{
  "n_layer": 9,
  "activation": "swiglu",
  "moe_layers": [0, 1, 2, 3, 4, 5, 6, 7, 8],
  "balance_bias": true,
  "router_logit_norm": 1.5,
  "n_kv_head": 5,
  "norm_place": "pre",
  "positions": "rope",
  "rope_fraction": 1.0,
  "init_std_o": 0.00516,
  "final_lr_fraction": 0.0
}
Below are experts of layer 5 (counted from 0) of a mixture-of-experts language model. Rows are named router (the router's row for the expert), down (a neuron's output weights, with its number) and show model dimensions 0-159. Each number is 500 + 50 x the weight over its row's rms, rounded and kept within 0 to 999. Numbers have three digits each.
Before each expert's rows: "raises" lists some tokens whose logits its average output raises strongly, later layers aside. This comes from a sample of Wikipedia text that the model never trained on.

# expert 93
raises: "d", "r", " (", "(", "ment"
router:445465503471503547426590539469458507587501390556509546542464475515560502424486450478529495557525510519521434596452526499579481482489475496466458535493490477474483440594527582477592470565413493422354531569504534494449504519427430492543557595490471531538469530497558513495453454491431531464490540550501569503499518472417549527424503541447482513528507446498475475522567428520587493470533420429530502454564457586517581351465476499561472458602628456432532444502554517513408538517515543
down0:459496445523574559509565522525490501485537621393464525426531557520462491477578489487510551424443517583471525495417505412482407435481449491547507442541455454443491546505584447497428547527428391453553568556525558535518487548483537555539546490485456514495440529581432473384436485429609534513546558430556590525551492478541431443538523416467533432507558500494493496522435481455518552547452510472522434455486586513566458413466466524540476518432510460460529517505523423377546575542516531
down1:576491497413478507475508487486506465606532550480546504429521554543484434469542472410459563429517467478463501471508615475492453497506499516400442466493465460584493497468402522515461601416453471575506458389485461490496583472511543489515499507513464491517388479515495534456481542654519619432549549586478500448505554528460496600529499438568449596445452486459482572427455560484407489560477494547504481540527482442561469389486452446564598460459527459494571465478508452531506525510575478
down2:526473472479532540506546429481494430433469445549485464595484437457551462544418427435454474462457474468479485456386515507450544476473508431525495555454401446488519478426502471569513466423420470473485541529482427496476544434574503465506459551539438616516529545495506579502493513580571522643445514520539521550541603478542509490442553464551531561561526481531485462557567513424611533500374506468436502483534490434482576540591561489503515499567597451523466432515445606479520456503435452
down3:488560411542526523514585539479533521526559507534511511545526452452564469468532493500597449459471518471478490573538599549427474592565589475566553461530477413477520475506437564549484417604447496513480466499474560596483560520461515522500492532367477456412452470504561386526547493515528467463422554586473509405562500543455475529450501547412445528472510521480480557549464493500476413450495489443412437454483576472442527476460447506482447515475406537535593425556570531527429479512412581
down4:528592494526569570552584494513489474532591463494595485431502449510498541608521524508484534477532613504567514493432514564544506462527504500455513538522495448561444503539370483519460542568451472406541529492462491515516527469494560403490425533411471504435462495483531538614409560498436549508538502522482495487556553430515479503528570401600529555549461519541472481473500460573410521542412578564542545473558557481515440551578570555580537549420539477506449519530514597593535554550509475
down5:473503464470436377494528481517450411526494512569528465562521542557483382551543431493487450569516502540464523452526467479454535457472457457529463545422392564514509536458478416467424398541517450535496466564503580493396451595531515508439528527429466477422370440542480524598500534441458529427448512489532491451498581517419565550405571444368429532542496480524499559501511514528521503488510510525552478512525460482492498508451462497510447404504455502544468488417438456583485534612548549
down6:534541579520479544500536462528445470429483522557469487562582474449473426501462398478577567541469457421519476534549606571526429517515399429541558533498566504502497556457467501494446545522535517430398546496523438560514525464536432560527554489480445599552519455546506547544605510482535509475532533436475514513597548607548468569475514461555559534529471545513400513411493503456489516434550485495494557490434549418586541454389504503513497513510433547494514451605553547564459470473485638
down7:555589492387522524520491544504522484470417541514454543502480618467494502430473516421495516535496441536517551394415465462402536544453502431515456500510530530446518368497509379510521548534498508521560567570551484518492577427488588471531487453433461530415543471479547471446532498459514454444513552525474480554528497539550501526465517412430488589487471541439563498524504383459563545614476478544416567574512473468557464496561544430569442488478539434441514582422431569520513425509534505
down8:544422475452464419503470527509476482570518484539584534482535449548516497378418410489472513497510460465485489480494591585464500535560444455495566498419461458504546565439555483520515459533504534486506544462422564515514546572466437486577521580476405487486475497464501510507518470465502465439548503536530382451494512481450510598444435470546505602539501473515515577398493573553500444536483469462437469443650559491487386479577575495503465430549498512484460472469583514587370585553485462
down9:485401458482514454533536471457476412558416500528423606491574569457488472408486491548490546585503513540529514426446433447502490449395531504544403560482529464458440536484586560542532510459524448508491531436518449425520460579619553529525496540509528406454461585485435542472473477424390487524587514484425479491469454460485453458442470541508484545516483469550430523424475451518556418473465424447580533454539505586573559441492494494488494472495468565463402476536480429561507471462557593
down10:431521494611432425540512467448531526507491631425547483465538591485446459487524415506531482528581519504481539458435437452570447486488500485504532491447540493488485606491504578471489564507484495459513509581421427611494452425502570532575575485478503454458491442481526501407493567538408529530446486519490578442570473523544522463566519434458516596463417500478514570526442520422537501553524487489495493574464535523491372527440559453387502598508565468481473544531541523522627506559456483
down11:504461526450414552442504582532492531523479547465540567537424456456438467496487438475509409406479517496420452534461511511436476434435506404531473524493523558564461507448545415520504556464424536459534489507531416526442483593594534477465547521475508491516574541391464494546510587502498352455473568511451513440552450530515529446395526483506562514433488505435556445491518460470487497435450490512498580605437496442454516482462559510426527459563502535487474461618632612494484479563532479
down12:389494562509556447550470432605461519556494496471588514517571438497487479489536511393490590556462573558515516558487493515509424459510577466441467437442504439550440504431519477564519424475589541513459471451555587511504443493537484593608517430480443451446448514516589493461519537373404527499501381467474438465452534487406480496575550444503523449519511470487532458453483567512505472450526472497475548534433545460483405470579445486552537490565437467491507451468619504442490538537552471
down13:414429451563513564557493432478577538523543597532468495490448464487515495467489531570572562530469465490502413502557495455450518485497521432495511471487535441506467460386499472580498510591528544485437420514461554534454432459543489478486562520502442542462490467427570489561468539539572464468451492490530449539508472526450389568589536473498353511463480487431513448480463476522634510375503480438564470390462502479537511491452492562399513504466531493421552484412636425512469440491517533
down14:480476491490427457535494490555491576534481456424531445635498569436530518534523500546515444474484501534524478558491481555473567536517569472525570590500435478573504382445496520446515450427553332435598416510560416476475527503462490572466448591501491542467509519470530465505450459416574458513452468496468492397556483516524510487420466460462474491482476483453513542502621423477472588466530631474545467529465548511561523447592547439592554491476488550519526513411477446523526517450534548
down15:496569515481505465380527541418530538398557405569522579411497477485505420435452533468454508465442453452515515456470464448477429439568603471413528411524510546538677468574494511462616489573530461469514490506452524485449442525503523497515467514511514496473578519614509551472529529441519507492521501434432583544443527517542543540526465496446487492584516518470550455416543455440572537437404475489622481455439472536535487453547475456437432515471536518576543524553524526544509516476539537
down16:476489528533476450543423493558344547528517424406470457565512424506515443449546425515529524521494490553518519530495472508535480467574476524509521503511503526467467422480442562458565441605553520463591464444575390582572590461530544499501525460473524491526390427426553488577433527393624467502451507496463507525465482544425451543514520493494433539420460536547478518571554481506560558510471483525393424542438469454539461567561467531411564488529476541547484420479492450401514485499507478
down17:443517455498452521508443464450474518470479510576503481506565526478416509584575424515540519509459426514437544548573491450555407519548489461488446406576470436434494598491378453490551509468539505530598509560460472494490493500461471528543447592498509517386461516453459610460469413494476409500525488481485533570425560436459435551561528498438449503418537448506442506437574624521548497547504549486509398487470502544467353510507490541490562497467542481518570579437500456564464533535536450
down18:467487510536501547569512543489511529581445484503500502475462521402599616522458396457572537559484425482448561477496419552540454557477386523568534479516535433483517499479520462516460469452549469426529537578519416473510481534515448480589546521460502571597495566436427444441516491494461561489475443507517454510539489531437548506512567541387461473523488386586540539527545476501470433450459522641479485537566512540469487557526520517508377515446539476508531482497603480577525569450511374
down19:431475606509447455544379427484499629459428514484419579481453519542452420556448501460497497516473514531498519470485465538521521526506439469420458499479596527470545505525447484539587464534435497516588550515450421512529536495502517497416462460559488555450535391415335500494525468460576534406476492589437476404461526524443568561473550575573497491489438476470479528544555551534483429488542490463386475498544490452500503450446427488416551450505515510561508526436531495491525583445514499
down20:475604519434466458452524530452624494589575472539562523612547466495522465519536471505449460526662565490459507496565612530490512455499567550489529576452482428466429519465476469481450468429476495472356600499449507506385524464500539548564524455470446467479500467463464466481548458590423398540452493567497478496505575544547562475556514533415453488493582443431451481394444510482473555472458450510475437514516427477477503521441499478512405477504512480464483488494490402469482497478432519
down21:470458406536436528416416433475527485438446535543423503493446553469535469553563476422476581403482527452542547485442521544427503425546452545584546495516562458552465471548459504504443486538458548510530534526535551538503611533442577492528513445470448466475615486511522497476407528482526477506521498419413477523412492504546529560462423475398434564566503510543536414543452475440476438498502488533444395476501412551500397512417494473466432422524572498508415465581562479446436512436516488
down22:454478433487460484562426443502469459539457410531537509534587548483496535563339623490544526475469431418575430584551546560477444470523548514563418508550550497437504498549546497504515534569470451551475522503478475513479566464455463552591506577509572367576490469596461390559438540524486518569548479541587471527489495515522538469495518527465513537511577465518521457482538524556469525478540426509527499522506426521563546486440506527461482394636547487496516442443478490520405526584521477
down23:463524546456522579412550530444475420503562475589494586472429539450473410540488515501488464433494452560550428475522533481545449566511514475463439454429554451491373512517463524424373429482505517565389522502478593494568419476517535518491595483493441456512463531491536471561499513570551477496527596526533413537494483488567525455513505445499382471603494504606462476409515513522465536544516504545445505536417497480450502420533536482474419489466520425432514513441527548521542519483586387
down24:482526517452506515541483539455473534507429522581479504430529531525519505537522388419414455485400596502545522486588500572431451485532460508460509488524568478482521503471551479538586480466546473521425469497513504461430492562534402497512436522537389464433492489405501424549513464471546551484497545493579512582539519469479429499500397516533410440556498489564545556537644501482495478515448449503470450558500530468523492497526432418513513477582559480644549563499504537584556599494611410
down25:537547453515464533445514521567500546496431431564469500524515562549472469507545527554505536564514407448491547379442454449484532413555525458446483484515461463534559423482574520530386530529564452568470533402497514531471508524492450424576471490564571460457475562554542471467576613478414424532573488443439439548484498375477463474447470486480542506530550513521553442567450524510582527436509534570386489513408524554470533504408541409540486456465539412408507467477447491554541489539485459
down26:553490498406382553509599597544474437481578489468495474599500477456469379573448517510441639555439501495547464508452605492509389463514501529540438559463556437483609571539480459545468429471444484473462502543464554500516492446490536511460416488489494438523561461526486470465483455488505470503478623488496483509518500576517464521459565485527528570431442483535449506484510452549464536480457579538473586479601509527544480436527501479510472499538526492455484506392525467483459486451430671
down27:434506392539469484502476580499516621597484508531502521495492485543482583432452476524379494563533564528482403554466588538502542517568574554565485557489470374512550398560535426462453570561535445519567432459537495523485501586490437508527498332471530623478554467533514494442512523524474479453485565427533524534450520469500439495466406549536500482544528539562492483472440485468458517461522496507484564474522493490538507497601464525577469482435518468419488435481467416589512459470462556
down28:529460568385504390539557495496414571437491453546517503481446495517524563463456466496557462583571489584584455538481537436570521535531527482488560460585469487479519547565519504468451461528529489548437539437512545454473428482557525464506527477567580415443434579526389502563434496426484504593501505475565514514468551509553510459516551642519521569443493449542517504522426476509610433477511530502534478476482486526532582454501410530477572452421486496546631612512493435563502504504558476
down29:535510460503439488474552475575440519491456539584482404480559455483491558492556493461569400523494500425469426543458507533516514473465428475462439515441550559564603503512436636498467468557507468372511606451536543503517504511440502577486554555421524522479616538455537606499536517403495516429532477530483468460499547495468518470506508477477550465462471570449558529512568490517497424483474415366454542451533571628480502563453503568531452459585539520466444489580521542491482526429449533
down30:440449508453538500469586473529440572552481528477498563596511536444483484571533476516498530536521493500405420488462584477561522456472497433535514467506446410539525463389550518482460589568550511457492515533570456609530526556506529512481491524485419445395506529502402465505422518425464467518449501462471477528490536598500488601453471452502499541453548562503438516573448610530521623427509502495477633499542506474530434453510509462458426508434534471523508383505456454374585552504479497
down31:433579487554393472550473492437561581482518528425456480421510518419489518431577549574470529535517447507459475526524501442462470571534530422488493394461430488456437529547530527543542512455432542523474514497562505403503435542439492463498511473468531582613456464464413508476499459507598489567491505514446533509511523536594458507508504478595545582546504607533503519489477540586607543500525500480484511507509444394444456577397372402443542417522483543481503508454577442551500473481457508
down32:396478498561529454475453581473492578526555522458438492481513542437516515535527564590480559555517626438535481506602433547396501547466495548522494527477438525548504652507366544595454482469451420507520520427635541535494498482518392528520564466525516496504631516434550506461532513503467475483489469519453524484607504463530417529540499492463537500529406569484503592554550527498548442508479592490437455541463444498500477495490488519458525546449518446521586502541462482425467508563461448
down33:562566519606452544525571518479473486480516551632506522546469531449391413525533449480557488576539458527484531510473546447530491421443480494462487558535458561621417461582518539570383496550491365522452455628534414507478457457524445473409441481467539512480446429656508564501525515473439508551596487513582558507492535380467445434476431474463493468589545530434533572485499488524481483462527515479492502469481508501480496465512460504538499471466456532490536508459565486565481543507472473
down34:524530493384481456552560550423412515505549574545556555528545505410577528494545489490443536547508598637436526554481543505463449472563480535462487502456401420416471516514478480507477432546474526546557482443457579484496535439567491450477459410549580473489539503467492492521467470508571408422491429513548503447457451532567439423461457561496582439544475490466478525584412550463509493557491456396546468391473487527475458540508473506572513598579470437446519467468450531477464442568440482
down35:551554534498492531450545477566585462489481403514530376509470517568507476499529499519473493582487598552537555446483513438419446452558475440476458545470480486503523458577458561451531483595505493445399578494437498406628520542520423441481540404479451480477461518567517549552481482435502493432467493455588579509407447528433508441571446505518483547490447545505491589486481412502614552522519455465436511500416522498561477454465385426504470489442563476532552468445485465482418535563544470
down36:402555508478523540468529477465590578401495457594445549532520519447495567460448470504532454462490585475446481414452484477536419417455512483511434439451474491565489510462581487530515502391480497471445495430516544509391523510419534446534552575505444443459410490480442537500550522553422495509502502418506471525463448465536515476478427504458573521565440409505540476522411444515520564545517419497521531561620523509534409467527482626455518587409429482518405497592456496485508538528520456
down37:477492531565450560561445540537512471525425484531482503516369444422458362523551495508525482500517387437575514508506515502473520527485575512588532411490590526534468543568540503528376499471425468554478491506507527534542548472568522516462577469598498519512503542459512462614519477479474486440567477510521488446561496482501473402423526444463586547513512512530622382553537484448492540500514430493550492487426569478452630507524554557482477461559537487464516486467617544544560436497555437
down38:566535583474511522519445522548496431437426491447471420601368554475503561538500466521473498448546510544505426494489436533463571466511394492512480466500611584434476441454488527489429454483442464637430578491448466542414563492455537522504467482531546504525478524514446502491505561564510457475502493436513541485533468505492544505477515489391508461451420524440573392631451495464539514557493499424400433449400486499468507405515547433491510453529452518505466540565550457543416430496442515
down39:469410452417535440454583504505532404475493522493476442356482447460536444563493493582504483447550524507446493497463499449484524499441496486563461506486606504500497468374545509528463582491523512489434532488410565549496541586545536523553617563519374560405553471454396520508546422540487511480482573487478421450520429525580485544494520550463607507516448400465439551502477470497445423498520429512507555469505487474500443562443529458530480457428527561489424441465499538497465577424474518
down40:452509518441432467549498487466475543607526513452544522490490542464488487539517444470487529533459490595569532533489531512490522523555484392503500633540538495458485463515503514489557526501569515486394522493567502435512486495528622452413439485441492431560513565515525600489501524488559459456476508507472385592651511502537606436473458551539521563504500593444447443593429452497455534559478478456528420496588564445502527583369529554464456493431493463502544578564503458468536507552545510